config = dict(
    n_experts=6,
    norm='rmsnorm',
    norm_place='pre',
    rope_fraction=1.0,
    parallel_block=False,
    lr_head=0.00552,
    doc_mask=True,
    steps=6495,
)
Below are experts of layer 5 (counted from 0) of a mixture-of-experts language model. Rows are named router (the router's row for the expert), gate (a neuron's input weights, with its number), up (a neuron's input weights, with its number) and show model dimensions 192-255. Each number is 50 + 15 x the weight over its row's rms, rounded and kept within 0 to 99.
Before each expert's rows: "mostly gets" lists some tokens that are sent to it at least half of the time; "comes after" lists some tokens at least twice as common just before its tokens as in all text. This comes from a sample of Wikipedia text that the model never trained on. Tokens count by the router's weight.

# expert 0
mostly gets: " where", " when", " that", " until", " while", " after"
comes after: ".", ",", ".\n\n", " that", " In", "In"
router:45 51 57 36 67 75 47 24 31 68 47 67 52 45 59 59 50 88 51 32 55 40 54 51 49 54 27 44 49 48 53 49 55 48 56 40 61 60 46 64 55 48 61 36 47 49 69 52 69 57 45 49 41 51 54 50 37 19 34 75 46 64 59 40
gate0:40 38 74 47 66 31 51 26 27 43 25 55 20 49 40 43 57 58 34 28 53 39 59 46 31 40 40 63 34 36 60 92 43 53 26 36 25 36 18 41 70 50 53 70 25 07 34 55 65 55 23 54 52 50 73 46 49 37 62 43 51 35 73 39
up0:39 17 28 56 53 77 61 57 39 49 32 41 65 84 51 21 74 48 07 50 57 42 60 47 38 68 39 50 52 54 43 35 47 24 71 57 20 66 37 28 65 54 81 34 54 50 41 18 67 57 54 42 85 57 61 48 63 43 49 54 58 43 44 43
gate1:14 65 36 53 44 44 41 05 42 58 45 51 70 46 44 39 52 44 18 21 38 63 68 52 49 45 45 63 72 59 39 78 63 51 43 31 60 81 35 50 46 74 71 22 43 60 42 37 56 52 38 64 29 55 37 61 53 45 49 54 57 47 69 49
up1:68 55 28 56 51 57 57 46 51 66 53 55 52 55 57 60 62 57 54 39 41 43 72 61 48 84 35 48 46 46 63 77 67 51 38 63 68 47 19 37 45 75 63 60 33 16 89 35 53 61 24 55 44 18 72 77 65 55 71 45 19 21 67 38
gate2:43 62 42 60 34 41 52 49 38 38 40 62 53 47 57 47 38 49 73 26 43 63 50 56 65 84 64 24 32 42 55 24 37 22 30 33 55 38 42 45 70 29 66 55 84 64 48 40 73 41 89 43 51 52 59 86 57 47 28 48 60 36 62 49
up2:47 73 37 50 61 70 46 20 53 45 74 14 40 23 47 54 54 42 48 51 59 40 36 28 67 62 24 63 99 52 22 55 57 42 56 60 58 36 40 68 45 41 52 56 43 63 27 26 58 55 55 52 49 40 63 57 50 45 73 45 50 51 20 45
gate3:71 63 67 59 50 78 43 43 47 39 64 65 59 60 51 47 55 62 54 28 55 71 56 55 26 20 63 36 17 49 71 40 41 24 34 34 53 32 77 40 64 32 41 48 66 49 56 81 32 60 69 27 16 75 48 69 47 66 41 41 81 55 51 87
up3:47 91 47 56 22 75 58 33 54 54 28 70 41 36 15 19 64 48 41 52 66 38 70 45 31 49 45 43 48 52 47 55 43 27 30 48 46 60 41 48 44 45 51 55 41 46 24 74 51 64 55 47 46 62 62 49 55 41 73 06 61 33 33 63
gate4:48 16 43 37 57 68 43 52 78 47 55 39 58 60 38 51 57 52 53 66 42 45 59 58 44 51 58 58 61 51 31 52 37 44 56 43 38 67 33 52 65 51 41 30 62 47 59 61 41 68 62 66 30 37 49 55 74 55 90 60 22 63 54 55
up4:58 31 51 49 60 52 55 75 56 32 45 24 42 51 41 66 38 37 53 51 39 54 52 53 47 45 65 78 40 54 61 52 49 50 62 68 16 54 71 65 56 56 29 51 23 58 67 74 29 62 62 37 55 45 44 32 42 63 64 33 65 68 73 44
gate5:62 44 58 49 57 00 27 54 35 50 40 59 72 40 57 45 48 44 32 69 58 44 35 52 71 63 48 66 47 47 54 66 53 45 47 32 52 60 39 46 52 70 47 66 63 26 20 49 81 55 44 25 34 30 52 54 70 56 51 29 42 18 43 56
up5:51 30 60 51 60 54 39 74 53 47 43 56 56 49 82 53 66 52 53 53 66 26 49 52 60 49 50 53 63 52 80 48 73 55 21 28 42 75 58 45 46 45 58 48 58 42 33 57 99 78 61 38 43 55 64 58 67 31 43 33 54 25 26 61
gate6:83 59 51 48 69 43 52 60 28 55 31 66 53 51 35 55 34 44 34 46 60 47 71 59 34 59 38 82 99 36 17 62 47 52 68 37 55 57 34 71 09 67 39 75 65 34 34 53 52 54 56 17 61 59 76 60 77 52 39 55 51 62 32 65
up6:57 64 44 34 33 42 39 61 53 57 61 31 26 89 51 57 77 46 50 60 24 53 39 41 69 32 80 42 32 51 99 33 60 33 55 77 58 49 39 54 59 49 32 60 72 43 36 58 41 32 43 56 44 34 34 83 53 67 52 53 54 22 63 30
gate7:40 64 55 56 58 57 39 46 40 32 91 60 37 63 45 45 62 54 23 45 47 55 39 44 63 64 44 38 48 43 34 45 44 40 60 62 55 66 43 61 11 59 38 40 32 11 57 80 45 47 42 55 36 52 44 43 33 43 32 74 67 30 64 97
up7:56 61 46 44 55 52 44 23 64 58 35 23 54 51 14 57 35 25 57 79 50 58 42 36 65 25 75 40 62 53 41 65 64 64 54 38 41 19 79 59 37 44 45 53 34 61 33 43 48 28 87 72 56 51 33 60 82 54 62 46 51 69 67 40

# expert 5
mostly gets: "===", "==", " List", "Personal", "=", "See"
comes after: "-", "\n", "==", "\n\n", ":", "|"
router:48 52 50 49 56 45 48 91 21 46 73 39 49 47 54 36 61 02 50 64 49 59 45 54 52 32 49 53 72 57 60 40 80 45 36 41 51 38 12 42 39 73 38 66 88 48 44 81 48 72 31 41 44 37 50 32 47 70 32 46 46 70 34 34
gate0:65 58 47 43 38 69 46 47 63 58 22 42 58 47 47 62 50 56 60 30 37 55 55 54 80 69 30 65 76 40 44 28 43 43 50 24 52 58 42 62 45 61 34 28 42 61 88 27 67 57 56 34 62 50 67 29 71 54 55 50 26 50 67 48
up0:32 65 50 35 45 40 61 53 17 46 55 42 60 54 71 45 60 46 50 91 63 80 43 30 76 72 32 63 53 44 64 55 76 56 70 45 68 66 01 61 37 56 62 77 45 43 39 58 64 61 38 63 58 47 39 44 81 18 46 63 55 42 56 30
gate1:56 70 34 77 44 68 23 36 50 52 73 67 51 43 56 52 50 63 74 14 50 57 37 67 46 57 60 59 52 32 53 60 28 37 71 70 45 31 60 47 60 69 28 40 41 54 53 52 47 40 82 18 56 50 37 74 56 53 47 55 56 60 49 62
up1:72 76 50 75 26 35 18 54 44 67 46 83 48 38 40 57 36 59 26 49 36 49 47 65 41 49 62 54 64 49 54 39 61 73 57 81 54 38 29 44 39 58 48 70 54 60 67 71 35 36 67 42 44 37 70 41 39 59 53 67 60 64 58 59
gate2:57 56 41 61 49 54 50 46 54 53 57 48 38 27 63 26 39 40 43 36 68 82 33 28 52 38 22 66 72 30 64 71 52 49 52 42 68 47 54 53 50 44 58 59 49 39 43 60 54 69 50 36 54 44 84 25 44 39 24 55 60 55 58 57
up2:29 62 41 63 59 35 54 55 54 36 40 40 65 61 26 62 28 48 64 60 54 71 60 66 51 34 44 61 73 56 69 39 61 80 69 48 41 44 47 64 44 71 67 17 51 63 70 68 71 70 28 72 27 48 49 52 44 50 57 61 25 68 70 59
gate3:42 60 79 62 55 41 49 68 40 34 84 42 44 55 77 53 51 65 56 33 59 87 45 54 41 36 51 46 76 54 64 52 49 53 61 56 29 62 73 18 26 60 22 53 24 70 73 55 71 75 68 35 50 54 68 38 32 62 34 35 29 37 53 40
up3:65 39 58 41 58 75 22 52 64 40 51 40 78 40 60 39 85 46 53 69 71 68 38 56 57 51 79 48 18 55 70 61 39 52 61 43 70 38 51 70 61 59 44 49 39 35 52 44 59 65 27 53 57 50 59 37 63 83 44 72 27 41 59 36
gate4:37 44 31 46 67 49 69 44 45 65 14 82 65 78 73 72 58 59 42 55 48 78 37 43 83 61 44 53 35 40 28 50 27 12 55 51 52 64 67 25 59 63 52 42 52 84 70 39 41 43 59 69 56 44 33 63 72 53 79 80 57 63 41 60
up4:47 59 48 49 56 65 45 35 60 58 64 18 43 49 80 59 55 47 52 56 63 76 44 64 98 47 49 47 23 67 30 34 37 50 27 40 55 62 49 35 41 47 51 45 54 58 85 73 49 66 28 48 30 45 38 73 58 51 70 50 41 82 37 45
gate5:44 30 48 45 55 38 53 61 53 69 76 59 29 55 74 41 36 55 55 65 38 39 23 56 35 47 46 76 16 36 48 63 59 66 56 67 29 51 54 44 79 42 56 65 53 42 44 47 69 64 65 54 27 53 59 70 66 35 25 38 52 57 55 53
up5:99 74 69 26 58 66 43 51 67 43 66 47 58 41 39 62 54 51 51 53 72 48 72 56 42 52 59 47 44 57 29 62 49 49 35 66 59 50 47 16 41 57 52 53 47 84 60 49 38 58 36 38 35 59 43 39 42 67 77 36 45 19 51 53
gate6:39 55 40 37 25 77 24 79 55 20 41 52 25 60 50 36 47 64 34 35 38 41 31 74 39 43 56 62 41 46 75 60 51 70 51 45 10 66 56 69 59 66 41 38 46 55 56 64 60 33 34 32 46 68 47 79 53 57 50 39 75 54 35 63
up6:36 24 90 62 60 75 40 36 73 68 47 42 58 56 53 47 73 99 29 21 32 66 37 64 38 47 66 42 43 58 50 54 42 39 45 28 65 52 30 42 69 50 51 49 34 47 29 72 59 76 39 59 55 58 61 49 33 36 49 46 47 54 75 53
gate7:59 61 56 49 64 49 23 41 60 45 39 42 47 29 55 59 75 42 32 52 62 54 49 62 52 74 31 49 56 58 31 23 63 52 83 57 63 43 49 82 27 32 63 57 53 77 48 58 58 37 79 66 48 67 77 57 67 30 33 53 62 54 64 58
up7:35 53 51 48 44 53 75 56 51 27 23 48 70 37 35 65 70 32 42 56 66 54 34 38 48 81 48 64 67 56 54 53 28 34 74 42 50 52 53 54 50 60 69 64 47 72 55 89 56 43 50 38 68 27 47 34 60 61 31 67 39 57 48 33

# expert 3
mostly gets: " the", " his", " its", " their", " her", " be"
comes after: " of", " in", " to", " for", " with", " on"
router:67 55 47 51 35 32 62 62 99 61 52 56 51 28 15 75 53 77 45 43 54 42 40 40 29 55 57 69 64 62 27 64 88 73 63 64 57 41 49 35 60 39 55 60 59 83 43 57 28 44 63 49 62 69 61 59 50 50 54 25 41 37 37 86
gate0:20 38 48 71 65 40 23 27 55 45 71 51 50 57 49 51 40 54 45 53 50 69 45 26 46 69 20 95 38 52 99 30 49 42 52 62 37 70 54 70 59 48 47 60 64 60 66 56 63 35 50 54 56 39 89 38 40 53 00 51 49 54 64 43
up0:56 49 73 56 52 48 83 49 42 24 75 59 47 55 39 43 27 45 43 64 23 43 52 34 49 56 32 61 49 55 46 45 49 53 50 64 48 68 60 28 46 39 65 31 47 56 48 74 40 51 71 50 45 52 41 41 51 58 80 66 56 44 61 49
gate1:52 17 33 59 43 29 19 24 42 35 39 54 42 65 32 47 56 66 35 43 66 43 57 28 77 47 50 61 58 44 47 64 39 31 34 30 44 67 32 48 52 38 24 42 35 35 50 37 69 63 50 44 29 36 47 47 50 74 58 47 60 28 76 65
up1:37 50 65 55 59 24 43 63 54 51 44 74 52 26 49 56 51 54 73 63 45 62 48 45 60 93 65 36 41 41 33 50 40 49 49 47 56 32 52 53 37 74 63 48 78 63 48 53 46 62 71 29 46 64 52 46 58 56 37 60 59 62 50 47
gate2:40 26 43 55 70 40 72 52 41 40 61 63 60 40 52 77 24 64 73 60 46 31 32 42 52 33 60 51 62 44 60 68 55 34 31 51 61 52 42 37 76 31 51 53 52 45 58 44 81 53 76 45 44 40 75 40 37 55 43 54 35 50 62 46
up2:50 56 52 47 46 65 40 68 46 42 29 39 43 47 29 66 30 55 62 69 56 47 43 66 55 43 65 73 54 58 72 60 59 47 45 69 20 29 56 76 42 56 41 32 43 55 54 56 67 84 56 61 37 42 73 53 65 92 55 52 35 71 47 50
gate3:47 52 49 41 51 65 59 50 63 72 23 62 64 71 63 43 37 57 70 23 69 46 50 57 60 29 40 47 61 46 44 23 49 56 49 45 36 40 31 43 51 72 37 54 48 49 53 39 58 76 31 48 59 50 59 53 58 49 68 41 43 85 34 36
up3:74 40 64 38 67 84 45 21 43 60 50 53 32 37 44 34 61 60 39 46 50 60 49 60 44 24 41 57 60 50 60 58 52 55 36 40 74 49 21 47 25 26 53 68 50 37 54 66 34 72 61 56 61 56 51 37 41 42 24 22 47 59 60 62
gate4:65 63 60 59 47 45 61 58 59 72 53 41 19 29 38 64 29 60 49 49 45 50 31 48 18 65 61 33 70 58 47 61 46 52 80 53 27 37 73 57 75 55 53 58 60 51 41 95 62 83 65 15 46 57 36 72 50 44 52 62 37 72 82 28
up4:72 32 78 30 63 55 00 56 38 54 72 65 53 59 55 31 34 46 42 14 48 33 42 67 53 71 59 30 73 42 32 57 70 38 55 55 25 48 42 67 55 58 69 50 34 32 29 61 67 57 60 35 26 66 52 71 30 56 45 40 49 68 58 58
gate5:58 59 36 81 32 57 29 37 56 64 39 45 42 49 45 35 33 45 59 18 36 50 62 53 54 45 67 42 60 43 53 55 59 52 41 45 57 17 68 39 28 28 54 37 32 12 60 55 44 52 51 44 47 71 24 19 40 63 55 50 58 53 45 64
up5:53 47 39 54 61 53 46 56 35 47 54 62 65 54 42 46 68 44 50 70 65 40 51 55 66 68 57 70 63 39 54 49 40 58 59 60 42 43 36 64 54 55 54 73 73 55 64 42 64 64 60 50 50 53 66 48 74 61 41 48 40 68 26 38
gate6:60 61 53 58 66 37 31 60 40 59 25 54 49 54 64 58 46 70 69 64 48 71 15 70 59 64 44 49 41 40 40 54 50 55 69 47 49 49 55 50 56 32 60 43 56 50 74 10 40 37 51 61 75 53 82 31 53 63 56 59 43 54 50 52
up6:53 53 34 47 44 49 53 34 58 42 58 36 37 39 48 37 45 38 64 31 50 49 59 19 65 44 58 45 43 45 57 36 23 34 60 38 36 65 49 42 54 37 57 48 38 63 33 55 43 63 71 42 59 37 35 50 30 46 60 74 79 52 52 19
gate7:49 54 66 54 57 52 77 34 59 54 70 63 48 60 46 51 55 40 71 47 56 49 25 33 40 34 72 63 54 62 72 66 56 57 64 44 53 40 24 64 63 41 48 57 53 42 27 65 53 19 43 30 50 37 55 46 16 34 46 57 47 27 54 33
up7:34 66 49 31 26 65 28 56 55 28 37 36 70 47 45 41 41 40 58 43 50 51 52 58 81 58 69 41 44 50 06 36 32 49 58 48 29 65 49 60 33 53 35 28 38 38 81 65 33 76 29 62 56 44 40 59 57 92 69 46 60 69 69 61